From a checkpoint of a small mixture-of-experts model trained on Wikipedia.
Experts: 128 experts in each of 8 layers, 32 SwiGLU neurons an expert, 4 picks a token, a softmax router.
Below are experts of layer 7 (counted from 0) of a mixture-of-experts language model. Rows are named router (the router's row for the expert), down (a neuron's output weights, with its number) and show model dimensions 0-95. Each number is 200 + 40 x the weight over its row's rms, rounded and kept within 0 to 999.
After each expert's rows: "comes before" lists some tokens at least twice as common just after its tokens as in all text. This comes from a sample of Wikipedia text that the model never trained on. Tokens count by the router's weight.

# expert 86
router,258,186,203,166,214,105,187,201,206,176,199,215,178,217,215,239,148,209,223,221,225,187,211,159,280,176,226,200,205,215,179,203,196,143,232,163,151,161,170,224,215,131,170,214,131,224,218,124,267,219,195,184,211,140,184,225,215,146,192,265,288,166,252,291,192,252,163,192,151,163,261,269,232,224,263,115,236,185,238,207,245,260,254,181,178,189,216,297,212,253,223,200,177,211,196,177
down0,118,150,201,158,200,221,253,210,185,196,281,217,201,177,237,204,209,175,170,233,207,177,275,254,133,225,199,210,247,184,203,194,187,189,259,209,238,135,195,208,311,195,293,163,161,178,120,243,225,195,204,224,224,182,199,211,239,214,173,213,154,215,232,117,216,211,289,198,208,212,219,251,168,198,229,174,223,183,261,277,291,208,267,188,205,250,200,144,185,220,272,220,234,219,231,237
down1,203,167,246,206,204,175,177,192,170,132,201,172,203,265,214,215,93,209,141,189,198,169,233,202,153,196,202,191,263,215,234,99,193,175,201,159,228,167,210,234,198,222,246,198,212,235,238,192,212,175,189,199,98,236,240,231,233,142,223,183,124,316,211,206,179,239,223,262,133,152,207,277,167,237,176,201,200,198,239,109,137,160,184,178,195,194,158,177,146,172,149,186,178,167,155,238
down2,241,198,254,168,190,129,286,262,225,179,155,262,180,219,165,284,234,197,206,224,188,186,190,205,166,210,197,198,242,199,101,165,245,259,201,208,166,202,196,201,248,208,196,224,245,195,192,229,288,211,272,194,199,247,234,243,211,205,190,181,208,182,227,244,146,264,184,215,221,234,184,248,214,152,223,164,128,204,182,133,246,191,209,178,194,264,228,166,108,330,197,202,191,244,233,238
comes before: " |", " medal", "m", "v", "ph", "te"

# expert 4
router,257,197,247,144,172,194,196,198,266,199,136,222,137,226,220,199,189,220,210,210,227,154,243,167,220,147,209,129,171,196,151,255,136,137,199,163,189,191,135,284,227,168,175,215,153,247,252,194,199,214,269,162,239,178,184,226,260,129,172,257,258,167,233,235,148,225,146,224,180,166,269,240,211,268,223,177,219,276,220,173,247,253,232,165,164,169,145,226,232,217,234,219,130,198,196,176
down0,178,208,262,205,186,214,275,208,130,177,205,166,186,141,93,186,200,127,144,205,111,196,221,201,265,169,215,151,183,215,214,229,238,213,195,157,198,203,202,193,232,232,300,186,249,268,183,227,207,199,201,227,200,200,261,304,236,282,191,265,252,196,195,171,278,201,168,147,282,210,218,224,133,185,186,201,155,184,208,229,217,196,183,215,140,148,203,206,164,232,186,147,178,221,219,206
down1,242,201,184,182,200,233,202,306,182,121,175,163,182,216,189,234,182,116,211,211,205,241,179,196,200,208,218,286,236,207,186,204,150,189,203,233,178,223,201,118,199,194,171,175,130,185,202,195,193,243,219,266,101,205,233,164,194,237,261,212,164,300,118,197,256,148,197,202,171,160,144,226,222,208,200,211,63,200,203,186,188,130,191,147,204,199,251,211,262,192,160,221,210,224,201,205
down2,155,213,236,193,99,184,207,190,195,173,225,240,160,156,209,210,279,249,100,181,146,206,94,202,230,152,204,251,240,184,187,185,195,239,191,203,188,291,200,259,177,293,171,199,194,141,134,223,137,206,149,204,258,198,184,249,206,239,126,178,207,202,268,234,164,206,219,186,244,224,204,191,174,185,218,173,206,258,234,160,264,227,207,197,181,229,155,188,201,204,214,128,262,217,150,178
comes before: "-", "\n", "|", "==", "The", "==="

# expert 42
router,229,172,254,153,196,168,190,167,241,140,170,221,166,235,229,229,176,254,255,243,258,179,224,141,222,182,213,175,141,158,143,262,171,175,222,153,167,170,124,226,237,171,149,228,180,238,242,177,193,265,242,165,281,158,137,259,253,169,166,215,248,168,256,270,167,252,159,237,163,184,219,233,234,239,232,168,229,236,243,186,247,248,232,186,151,177,170,256,224,223,235,252,159,220,175,147
down0,169,199,206,262,166,199,210,178,183,259,210,187,199,146,194,182,215,211,204,241,221,197,217,225,142,212,232,198,202,205,201,167,194,190,167,284,196,203,230,212,226,184,184,174,187,211,156,248,245,142,175,127,182,208,206,209,349,291,175,175,172,213,193,153,304,213,170,178,195,200,138,134,202,92,164,271,206,175,230,222,190,197,223,198,185,174,200,188,54,198,201,218,244,203,186,154
down1,224,170,221,183,217,200,195,130,138,215,149,213,194,180,184,165,242,193,188,235,189,216,148,167,258,173,203,222,181,208,192,282,217,194,228,219,203,223,188,106,193,209,214,158,196,244,215,293,172,197,167,53,205,221,169,120,277,202,201,174,206,210,200,182,149,200,204,213,174,244,178,120,181,177,211,197,123,213,265,233,107,213,189,202,139,228,239,177,109,202,229,223,212,126,223,197
down2,229,209,321,259,201,175,226,208,209,198,202,189,154,198,160,222,224,263,367,246,205,223,219,223,94,158,207,203,154,200,193,184,187,238,267,159,124,196,208,201,204,213,193,196,63,220,191,203,163,185,186,230,124,193,212,181,199,127,199,193,149,147,213,198,223,203,186,195,228,186,216,176,178,219,209,179,215,166,234,279,172,263,169,205,173,245,178,202,194,201,196,240,201,192,228,185
comes before: " the", " a", " an", " his", " her", " its"

# expert 111
router,224,177,234,126,185,173,154,154,277,169,177,205,180,202,209,212,155,217,240,228,234,182,213,177,206,135,261,189,161,150,137,221,174,116,234,130,130,163,154,259,245,169,142,243,165,237,216,199,204,220,217,155,282,120,202,258,264,163,189,207,221,196,257,232,173,227,119,188,161,173,265,247,203,260,201,118,238,225,225,181,227,238,243,162,194,187,145,207,205,206,233,238,174,206,177,187
down0,258,283,151,225,135,208,185,209,218,162,182,180,151,216,193,111,168,208,319,214,208,154,159,146,205,210,218,165,183,151,250,170,189,195,206,163,228,203,199,199,214,181,125,198,203,194,219,141,241,142,226,174,185,222,264,173,191,207,230,119,276,267,229,283,153,184,193,185,200,177,199,164,221,134,181,217,205,185,185,187,220,221,211,175,204,234,167,197,301,219,193,92,131,226,179,208
down1,201,167,198,227,217,207,221,252,222,182,318,225,201,208,222,126,191,99,233,172,226,184,118,115,188,228,186,163,252,150,215,203,216,135,165,225,204,179,223,183,143,196,267,148,224,126,244,200,216,184,221,203,184,215,176,201,176,210,142,183,212,183,249,195,197,194,190,258,209,197,178,206,195,199,294,236,254,216,115,179,192,248,206,296,96,174,242,218,166,226,205,173,153,170,196,181
down2,195,179,186,182,176,304,244,149,288,183,116,196,186,190,221,156,182,163,193,213,211,209,227,263,184,219,203,123,211,200,192,107,120,307,172,174,193,187,149,179,196,189,317,214,219,185,226,180,181,227,226,214,237,115,201,152,174,155,176,193,206,174,176,129,228,212,202,199,173,172,194,197,239,134,174,197,173,213,230,238,198,238,237,196,143,184,236,254,167,197,227,111,255,213,202,212
comes before: "\n", " ", " 0", " —", " 1", " —;"

# expert 31
router,236,163,258,143,205,146,190,155,238,146,142,236,154,223,231,226,147,267,240,224,248,171,237,173,254,171,228,170,169,156,167,249,165,164,222,145,157,138,147,232,249,194,174,233,168,223,223,183,203,251,241,140,257,163,165,249,246,154,183,233,235,168,254,236,157,246,156,248,155,183,245,236,230,241,231,155,238,238,242,149,234,270,232,164,150,209,158,236,219,220,227,228,151,243,170,174
down0,230,200,152,147,235,219,233,201,184,176,202,195,214,188,201,199,199,201,176,197,214,202,193,201,239,258,202,192,207,201,232,186,260,92,199,218,193,200,303,205,219,199,165,239,203,226,194,228,193,186,199,176,249,68,252,181,197,200,110,195,201,149,232,96,203,77,197,202,223,187,294,175,258,181,193,205,246,173,195,201,200,186,103,201,201,195,325,213,200,243,200,196,188,202,202,201
down1,211,185,197,212,200,200,200,198,106,131,203,158,202,87,206,243,170,200,196,246,165,180,203,203,218,78,203,199,162,199,202,199,212,204,206,197,187,37,196,209,217,204,131,192,237,105,166,223,204,160,266,123,193,202,192,202,196,201,156,291,202,234,228,226,152,200,203,225,187,179,213,200,200,191,194,90,217,200,255,225,217,200,200,130,211,213,196,231,193,204,200,205,268,237,186,209
down2,211,192,162,207,206,192,201,192,212,128,200,192,215,199,209,200,84,190,216,260,212,120,199,202,195,200,214,278,183,196,228,199,202,188,255,206,236,200,199,223,205,125,182,221,137,197,260,200,231,201,208,206,200,168,196,205,199,222,236,197,223,162,131,214,221,282,219,241,136,222,186,204,179,124,176,201,242,236,212,208,384,177,203,223,221,201,192,199,201,196,249,200,199,351,199,199
comes before: " the", " a", " no", " made", " $", " an"

# expert 100
router,197,203,212,179,228,171,177,219,254,170,163,252,152,230,216,221,195,221,217,268,246,194,277,168,227,134,227,153,195,179,137,217,154,187,228,175,149,169,161,251,224,202,118,241,183,257,217,191,222,224,231,182,207,169,146,224,196,136,171,285,273,165,207,236,162,215,172,226,147,186,245,260,238,276,230,179,214,226,220,132,247,229,221,183,124,155,147,207,207,275,254,264,198,250,181,134
down0,181,184,194,152,243,194,176,226,188,244,199,257,234,143,206,277,221,192,178,291,221,206,185,148,198,224,201,187,187,160,206,186,161,230,270,205,233,217,241,196,147,230,206,103,247,229,117,216,146,203,174,216,304,226,177,229,201,190,196,192,264,259,177,87,305,212,221,201,222,254,185,132,187,205,190,189,205,201,177,208,285,248,175,163,207,191,248,213,223,218,257,213,197,218,208,133
down1,210,205,158,252,180,212,206,195,247,228,187,222,203,243,183,145,170,207,205,221,204,178,213,216,212,179,194,194,236,174,121,214,195,230,148,225,200,271,185,227,235,214,223,216,181,183,182,222,157,193,305,199,106,191,177,204,202,185,180,322,182,187,175,186,147,195,275,170,211,168,171,176,191,226,137,167,197,27,215,169,232,166,163,209,232,214,224,275,267,176,154,164,195,200,278,170
down2,121,223,176,194,255,147,262,218,190,248,186,200,199,211,122,123,257,177,178,170,203,216,199,184,206,198,186,181,202,212,219,167,183,223,175,245,224,176,155,192,205,196,195,160,188,192,192,308,114,77,172,197,211,176,180,178,147,139,290,219,215,196,244,204,159,182,199,229,204,233,169,246,204,252,173,215,205,197,195,250,183,198,225,264,87,247,176,148,189,286,225,168,180,181,133,193
comes before: ")", "C", "S", "A", "L", "E"

# expert 11
router,233,177,223,186,259,139,194,171,241,164,163,236,179,202,275,245,145,212,206,209,215,180,256,178,224,182,235,148,180,143,150,219,166,117,230,172,187,177,168,254,281,160,192,257,181,205,198,164,201,231,252,152,238,145,133,211,272,172,146,242,224,139,206,256,173,223,174,239,138,201,230,210,221,216,235,162,229,215,215,145,262,222,220,164,168,188,122,230,275,212,210,221,139,232,107,195
down0,198,286,236,206,218,207,213,193,199,249,216,198,192,214,232,244,167,176,114,140,242,189,212,308,186,180,150,229,259,233,229,288,133,203,264,202,225,196,205,163,256,163,245,235,165,180,203,176,129,187,185,272,189,205,181,147,156,231,243,220,169,202,220,191,236,280,188,159,208,120,176,194,183,206,177,250,181,236,228,160,185,232,225,97,201,161,258,148,268,211,208,149,154,202,202,198
down1,172,188,142,174,67,192,186,194,197,199,214,223,91,215,106,201,150,212,214,230,223,195,201,120,209,178,198,252,158,125,195,207,205,217,164,142,210,210,177,184,170,267,190,206,189,211,247,207,194,209,230,162,90,233,152,215,165,186,204,252,237,253,254,193,211,145,212,207,267,176,229,200,200,284,190,213,292,231,223,166,166,256,225,226,199,199,224,246,143,233,200,195,170,189,243,170
down2,206,273,197,229,170,208,185,210,232,247,195,197,138,168,161,184,204,246,202,223,150,315,133,127,236,172,189,181,124,203,183,198,174,244,242,179,228,272,217,197,191,206,228,243,237,164,219,144,134,206,198,174,156,125,168,133,168,161,261,221,226,233,194,200,216,224,253,175,229,194,280,161,230,197,187,199,139,207,112,189,205,98,194,264,215,175,202,181,231,201,213,117,217,192,154,226
comes before: ",", " (", ".", " and", "\"", "us"

# expert 6
router,243,186,213,155,240,168,196,185,278,161,137,224,170,248,225,254,182,217,213,245,290,181,233,169,205,177,257,190,184,183,161,237,179,195,219,162,162,167,174,260,212,135,167,253,153,273,261,176,272,232,221,188,236,172,183,267,242,171,171,280,236,189,248,279,143,224,181,253,147,180,222,255,216,230,232,179,233,227,236,161,217,271,216,179,168,208,169,242,205,261,250,215,161,260,160,190
down0,215,217,257,127,200,262,211,197,226,152,205,267,209,156,199,182,178,135,148,219,164,238,245,179,183,154,197,208,176,206,174,221,199,222,186,91,201,127,243,200,231,138,190,301,227,194,253,228,176,246,208,322,200,229,203,184,176,197,80,108,152,173,181,200,213,200,206,212,188,180,187,181,198,239,157,188,200,209,111,174,197,153,180,176,211,199,214,182,250,203,198,149,253,215,163,155
down1,152,191,217,168,184,121,177,200,203,191,139,201,168,173,172,204,195,209,105,251,200,134,218,197,275,211,150,208,283,198,225,232,199,203,179,220,191,256,184,89,180,191,179,151,244,178,179,278,233,188,153,277,196,264,246,180,202,241,189,225,124,182,203,180,210,233,187,194,216,177,287,206,242,200,206,196,196,210,181,207,171,106,199,222,221,214,242,198,124,105,165,119,191,153,199,210
down2,200,202,141,240,263,209,200,259,160,231,61,292,209,212,201,127,225,231,200,165,200,210,182,233,200,180,234,241,218,200,201,118,216,170,117,102,194,192,188,185,187,199,255,210,191,201,251,186,197,183,184,190,212,174,198,181,141,205,195,206,217,173,210,242,203,268,176,229,172,203,145,172,186,166,232,258,104,309,162,200,200,217,215,209,179,235,208,297,207,226,124,206,192,177,203,200
comes before: ":", " career", " information", " birth", " medal", " name"

# expert 14
router,241,185,221,151,183,145,184,163,263,188,181,211,158,214,221,217,140,266,254,211,240,189,226,186,253,144,249,193,181,151,169,225,185,159,218,126,135,136,174,268,260,165,141,227,168,220,228,186,191,217,219,161,273,163,200,279,253,170,203,229,206,187,241,226,149,256,113,222,157,159,247,266,205,267,220,122,248,224,253,194,226,232,229,188,154,189,129,206,207,206,238,211,155,206,181,193
down0,267,206,212,253,159,154,180,165,249,209,242,116,251,205,201,192,182,186,158,142,235,66,199,202,110,239,217,103,197,247,130,188,191,220,157,176,197,266,219,243,206,184,265,163,200,200,198,232,191,201,179,201,287,199,186,206,210,165,234,181,135,237,186,218,205,194,211,210,210,203,204,246,196,264,287,213,232,107,198,183,184,167,222,182,194,157,252,210,207,208,208,162,230,176,117,214
down1,216,200,163,193,261,213,171,187,245,259,184,196,211,208,205,220,151,175,238,199,207,210,155,228,87,171,231,257,286,208,219,165,221,199,207,225,269,165,229,196,174,218,182,203,192,198,182,201,224,254,229,227,188,151,131,166,137,196,199,249,194,171,192,189,208,258,198,193,200,235,150,169,183,177,247,143,246,112,159,194,247,297,256,117,101,169,166,165,224,222,291,184,179,244,239,233
down2,233,223,190,227,168,245,187,191,189,158,136,272,124,161,198,117,170,191,197,276,242,213,246,221,184,218,233,183,184,184,186,259,218,117,182,200,250,181,167,250,251,221,205,194,114,266,195,179,198,194,67,140,275,194,215,271,169,208,99,180,183,170,193,185,229,202,253,166,196,203,221,207,204,224,202,203,192,186,221,207,259,200,206,195,243,205,261,199,169,238,212,150,227,283,245,187
comes before: "\n", " ", " 0", " 1", " 2", " 3"

# expert 52
router,273,190,241,171,193,183,190,200,262,170,163,238,106,219,211,195,185,224,220,213,220,171,262,184,228,158,208,163,188,176,167,228,131,154,212,153,163,176,142,294,217,188,187,223,151,253,206,185,206,197,252,145,241,186,177,231,251,124,174,256,244,178,259,238,141,243,136,237,184,166,279,258,207,256,244,181,222,275,218,157,235,270,231,145,165,166,172,231,218,207,252,205,147,214,197,190
down0,182,232,156,178,184,145,126,182,247,186,205,195,195,199,196,299,232,266,203,203,131,113,235,201,273,147,170,255,173,147,208,203,268,203,252,185,194,168,198,213,216,153,200,206,173,204,149,155,209,225,135,271,213,243,253,199,186,198,205,192,163,195,313,218,177,234,194,100,236,202,203,244,194,116,246,209,255,195,196,269,208,183,226,200,200,165,209,210,143,232,175,194,209,206,116,229
down1,192,193,245,184,231,233,201,274,180,185,203,200,216,227,231,206,190,215,181,216,245,159,192,236,220,230,212,276,232,182,251,201,150,135,196,214,279,206,186,176,187,181,226,187,206,202,175,213,207,217,207,216,205,202,176,179,200,219,146,84,206,253,209,203,198,212,200,224,149,316,238,257,249,242,198,290,194,202,158,183,195,217,143,217,207,133,206,18,179,114,196,171,208,205,221,208
down2,263,203,185,141,216,233,145,203,231,289,209,202,238,343,266,225,208,199,234,218,215,204,150,232,217,195,146,195,236,230,213,122,208,248,186,227,205,211,216,146,126,199,136,200,171,125,193,175,174,183,204,151,188,268,168,196,213,188,208,231,212,214,169,128,153,261,175,204,198,192,200,118,305,176,194,209,138,178,225,194,189,234,222,205,264,150,184,200,201,140,201,272,198,172,196,205
comes before: "|", "-", "\n", "==", "The", "==="

# expert 106
router,269,171,230,164,238,148,178,194,284,172,177,225,158,246,245,240,162,253,261,232,234,196,219,136,251,166,244,186,183,171,181,251,177,117,229,197,168,181,160,255,246,187,162,227,182,207,275,149,219,235,248,145,262,165,125,254,209,162,153,248,220,157,252,233,181,199,164,242,157,207,214,216,229,238,241,185,246,226,229,164,229,230,240,172,125,182,152,230,245,239,218,237,172,225,128,189
down0,189,221,196,202,141,204,202,179,202,282,158,165,219,182,252,218,221,232,164,208,303,250,76,157,239,170,215,165,254,193,230,199,184,136,211,230,252,204,190,224,239,238,194,190,140,217,198,220,179,243,276,196,270,199,208,152,240,138,104,198,188,192,195,217,118,197,168,183,201,156,183,209,180,191,212,273,199,140,201,200,198,196,179,105,188,217,161,248,176,144,121,250,240,202,181,182
down1,187,180,284,207,148,86,225,191,233,169,286,238,211,132,182,125,169,198,191,207,274,241,264,233,170,145,170,241,267,204,189,170,201,160,177,252,240,222,262,108,235,186,203,198,151,207,209,211,171,193,183,156,204,269,199,224,233,134,216,177,200,267,247,261,216,179,234,214,124,187,179,213,191,178,204,195,242,226,164,192,191,200,243,201,130,240,193,170,147,149,171,255,197,161,217,229
down2,175,216,210,203,194,163,185,221,195,214,238,226,187,197,215,186,217,157,193,191,203,179,199,167,233,262,192,164,203,201,298,209,244,187,191,103,233,199,258,199,206,246,101,224,198,192,238,162,148,217,189,239,151,272,215,167,196,259,277,194,202,163,157,196,169,202,203,173,240,158,286,201,246,222,191,266,200,188,209,216,246,176,198,188,345,218,120,158,86,178,209,201,224,187,166,247
comes before: " and", ",", " in", " by", " of", " to"

# expert 85
router,226,168,269,131,210,138,201,138,219,158,127,221,175,211,254,264,172,269,211,233,246,166,275,179,231,172,213,157,155,138,172,238,146,153,208,155,177,161,152,251,288,158,193,221,184,209,200,196,201,222,226,140,221,162,137,222,275,164,190,238,213,147,238,209,143,224,157,265,149,186,266,232,209,213,205,183,214,240,220,163,228,227,232,157,155,195,142,198,231,233,201,228,152,264,170,187
down0,207,145,122,129,214,191,190,206,330,168,202,155,118,258,196,194,237,167,170,233,145,200,193,156,207,182,190,143,190,200,118,171,165,209,201,163,243,217,169,146,197,257,199,224,175,253,198,209,199,200,275,229,278,200,228,268,237,150,232,223,222,222,218,208,203,225,158,145,231,166,200,191,208,201,206,170,156,138,171,186,227,192,256,206,295,129,163,200,162,142,225,155,150,231,236,199
down1,197,208,227,112,172,204,190,229,236,207,212,107,190,164,267,177,187,196,214,148,193,232,160,293,205,224,188,239,187,208,202,180,211,189,251,166,233,193,250,196,199,255,127,277,89,229,203,94,181,175,295,217,181,223,229,146,214,184,221,289,204,197,211,234,190,171,168,209,206,138,177,226,203,235,203,199,245,172,231,117,198,202,205,206,204,229,166,199,190,289,178,179,133,144,204,200
down2,206,168,255,233,191,239,208,268,225,177,195,231,243,214,211,178,133,192,225,157,201,208,181,145,189,226,214,207,190,200,218,299,206,188,186,284,204,264,162,191,96,205,173,195,201,171,233,314,223,215,211,200,208,208,173,161,189,216,194,156,208,197,250,189,256,200,143,204,171,330,224,157,127,203,167,226,170,113,194,210,121,256,164,217,209,262,205,260,191,187,199,263,176,216,206,240
comes before: "\n", " and", " (", " which", " a", " \""

# expert 98
router,224,159,208,121,222,162,190,132,252,132,167,208,163,223,203,247,176,233,237,234,233,151,218,196,206,179,229,186,132,156,140,236,166,145,273,116,160,178,164,239,209,145,188,245,136,222,244,201,213,245,215,139,263,138,186,266,257,152,163,210,232,181,268,230,155,241,125,215,116,162,243,223,215,222,206,153,228,222,221,186,245,213,210,149,170,169,183,243,223,213,213,223,187,236,176,158
down0,168,130,186,186,148,206,142,236,185,189,240,156,145,171,162,284,198,209,211,208,187,194,186,228,134,280,206,213,174,179,187,207,269,139,191,206,185,187,184,231,130,219,200,197,178,173,293,185,190,194,303,137,227,211,202,276,221,230,189,136,220,147,213,166,201,224,164,237,232,278,200,188,231,159,197,223,193,184,219,168,237,254,171,277,136,239,195,192,157,208,211,287,197,186,302,178
down1,209,154,150,213,232,155,200,199,202,231,211,231,262,200,208,161,217,273,190,226,248,160,215,154,81,250,186,210,180,141,201,157,189,154,191,232,203,247,213,190,247,201,177,193,151,155,177,164,195,239,283,259,235,205,239,270,214,166,202,211,156,201,187,192,202,243,199,274,240,204,179,284,114,220,246,206,205,149,192,192,200,160,155,267,198,65,191,189,198,209,210,165,223,123,172,207
down2,218,174,190,238,190,222,163,203,253,145,121,247,181,204,274,191,209,165,204,161,211,146,158,81,154,268,203,144,202,211,179,196,272,154,216,200,218,230,182,202,205,200,200,227,201,195,244,126,219,200,205,195,211,191,144,160,190,206,241,232,225,204,130,219,148,125,234,211,188,220,198,194,181,198,241,78,198,199,176,81,170,182,129,223,210,181,129,194,261,212,214,194,221,236,177,269
comes before: " the", " ", "\n", " a", " 1", " January"

# expert 109
router,247,171,256,126,230,176,201,176,215,169,120,252,142,211,245,225,166,281,231,214,237,162,221,138,243,153,206,172,177,170,191,234,174,149,209,162,171,150,111,224,233,194,178,241,181,189,240,192,185,232,245,138,273,187,188,266,218,160,182,226,235,156,270,231,129,228,133,235,147,217,225,233,207,228,220,173,216,223,236,158,245,281,222,178,122,223,166,239,222,218,217,216,153,235,150,183
down0,195,189,155,178,163,191,118,255,212,222,217,191,142,162,212,219,213,198,197,205,141,148,184,168,224,250,227,187,214,211,229,263,130,187,222,310,220,209,192,215,267,234,156,200,180,166,193,278,224,108,202,230,221,195,191,189,183,208,268,160,232,211,160,143,258,186,189,199,100,244,230,210,171,214,205,168,300,223,186,220,145,195,191,221,163,192,198,203,198,277,214,204,102,112,201,239
down1,232,239,135,227,209,202,248,196,243,146,190,163,209,180,194,232,171,249,171,206,97,209,180,197,210,244,204,213,151,186,215,194,307,119,184,190,201,203,235,169,219,152,160,199,236,172,182,198,177,182,253,170,200,200,207,186,168,130,246,235,156,272,273,225,146,191,196,215,284,163,142,231,196,266,126,133,261,194,191,213,158,226,183,177,199,240,203,147,218,144,208,207,146,152,299,182
down2,189,188,168,197,96,187,134,228,156,258,240,200,214,198,152,164,216,215,214,222,302,179,219,166,248,211,210,151,195,178,184,185,206,131,100,186,271,201,231,245,224,145,141,176,203,214,190,197,262,188,219,206,190,146,167,191,128,201,229,218,123,200,215,207,201,303,160,177,240,135,193,152,272,199,150,178,203,256,203,158,192,122,219,148,194,227,180,215,222,210,159,207,211,283,207,199
comes before: " the", " and", " a", " but", " which", " including"

# expert 93
router,265,152,237,198,261,167,192,146,253,184,145,211,172,215,274,236,147,229,212,221,210,148,287,174,250,171,251,152,182,172,150,196,163,127,201,192,185,167,197,270,222,189,164,240,168,196,223,161,222,229,234,171,228,124,127,203,222,181,165,288,224,149,213,256,167,230,156,203,180,193,252,214,233,254,237,176,231,215,231,169,239,198,220,171,167,220,174,230,294,222,195,254,132,214,118,194
down0,266,210,180,175,170,127,260,198,204,205,249,206,147,205,150,234,233,208,198,188,245,199,166,201,159,173,191,276,184,202,185,197,190,227,218,166,224,198,244,95,210,214,209,198,269,193,159,220,192,147,233,187,167,143,249,262,190,277,226,230,201,201,113,217,246,134,161,176,246,114,171,165,306,176,318,163,191,200,207,184,218,213,197,183,190,158,189,197,159,210,198,266,142,213,212,252
down1,262,158,275,238,250,128,217,222,185,247,206,155,249,104,239,199,237,233,196,186,196,177,233,261,212,204,133,106,253,198,197,142,188,158,169,243,227,220,280,200,203,222,186,166,145,210,211,150,216,174,190,256,172,224,205,179,232,206,196,226,138,194,241,202,162,268,215,179,245,186,240,193,259,229,258,202,155,173,243,255,185,131,127,190,208,237,129,196,245,184,200,229,195,274,150,200
down2,240,244,264,201,259,192,182,215,231,113,190,191,217,97,222,140,198,223,203,196,230,233,216,241,172,157,192,193,205,222,123,193,191,180,190,194,202,246,203,212,227,181,199,229,143,246,233,123,188,206,198,223,100,180,219,259,273,241,207,182,163,243,170,221,166,142,256,223,188,210,170,222,238,121,219,179,199,190,132,151,216,170,203,203,232,181,127,308,139,179,238,168,236,196,182,285
comes before: "ic", ",", "us", "a", "is", "ics"

# expert 9
router,222,155,230,168,237,142,167,149,280,164,171,219,170,248,288,231,176,204,245,212,216,184,221,169,222,162,234,166,129,177,170,233,183,156,218,176,163,153,154,231,244,189,167,250,194,212,247,149,253,237,257,163,215,140,168,208,217,175,142,267,264,168,258,249,144,224,188,253,180,188,250,240,225,228,235,149,226,206,244,164,278,208,240,151,184,153,153,220,240,241,211,233,169,280,156,176
down0,243,209,196,284,236,192,193,224,175,194,297,208,250,147,116,200,198,214,200,230,243,211,196,189,158,243,204,173,276,168,198,188,238,192,274,180,208,192,319,200,192,181,161,184,184,260,207,200,158,176,242,242,225,236,167,226,206,154,170,245,300,197,136,250,220,215,192,214,171,144,213,216,199,199,197,154,127,272,237,221,161,164,244,158,211,182,161,173,287,192,177,188,199,251,278,170
down1,179,209,202,234,190,147,138,199,193,201,179,203,175,203,197,212,200,288,200,199,231,180,209,190,200,247,270,230,139,167,187,118,183,258,283,213,207,226,180,144,190,140,149,203,167,240,213,180,213,180,198,212,201,204,193,163,198,187,160,205,271,171,209,148,249,181,175,135,281,203,174,288,160,224,166,191,209,222,152,115,285,151,199,277,196,142,193,320,224,172,150,232,221,173,216,241
down2,203,217,214,155,128,203,196,197,186,252,215,197,175,181,70,203,150,214,219,113,190,166,186,138,194,223,190,210,175,176,249,231,209,198,165,171,80,208,200,180,190,233,205,208,278,227,202,228,162,240,243,169,184,174,151,219,204,205,152,311,180,145,187,184,172,230,195,178,148,221,194,152,177,179,164,222,182,194,221,124,207,149,214,195,203,145,145,174,195,227,176,258,182,233,93,274
comes before: ",", "'s", " was", " (", " and", " is"

# expert 117
router,229,186,222,149,200,166,195,204,267,135,129,237,181,227,219,214,181,248,268,243,260,180,234,179,230,189,206,171,176,149,182,275,187,174,242,115,152,152,107,230,207,143,193,239,178,215,257,183,221,274,210,145,254,167,188,272,226,157,173,276,247,192,261,252,179,226,159,274,181,198,226,249,249,235,233,180,247,207,218,185,233,241,215,186,129,196,181,258,219,247,225,226,182,203,195,174
down0,177,119,113,199,193,201,200,196,189,197,238,148,171,232,194,268,187,148,194,187,292,221,189,200,230,203,189,181,229,169,273,245,232,178,133,101,131,212,243,201,220,235,223,202,270,193,202,215,216,149,249,204,241,252,128,152,203,180,137,197,195,231,212,191,272,195,119,233,183,213,236,151,209,174,182,263,101,212,186,201,215,207,274,171,200,257,204,141,185,214,136,172,165,210,226,203
down1,143,200,240,196,238,204,200,179,134,142,169,198,225,157,223,128,140,195,199,197,191,259,203,200,154,217,206,224,209,124,124,174,193,261,274,233,194,174,121,244,195,243,214,185,194,163,198,256,220,264,189,171,169,272,194,179,185,191,220,168,120,222,243,206,107,170,198,171,215,177,140,156,195,196,182,202,101,148,182,207,218,170,222,168,222,143,254,234,165,202,216,202,258,227,161,93
down2,232,256,242,212,204,194,219,227,170,200,290,239,260,204,106,180,185,266,221,211,198,226,227,265,170,201,159,224,215,190,202,159,196,214,212,261,199,193,199,193,188,229,205,191,230,239,205,179,199,201,197,82,141,214,189,190,172,211,218,194,165,267,218,200,202,179,209,213,181,221,256,187,200,203,152,216,135,260,247,251,115,268,223,245,55,202,183,246,223,275,181,109,186,176,218,196
comes before: " the", " a", " first", " his", " an", " their"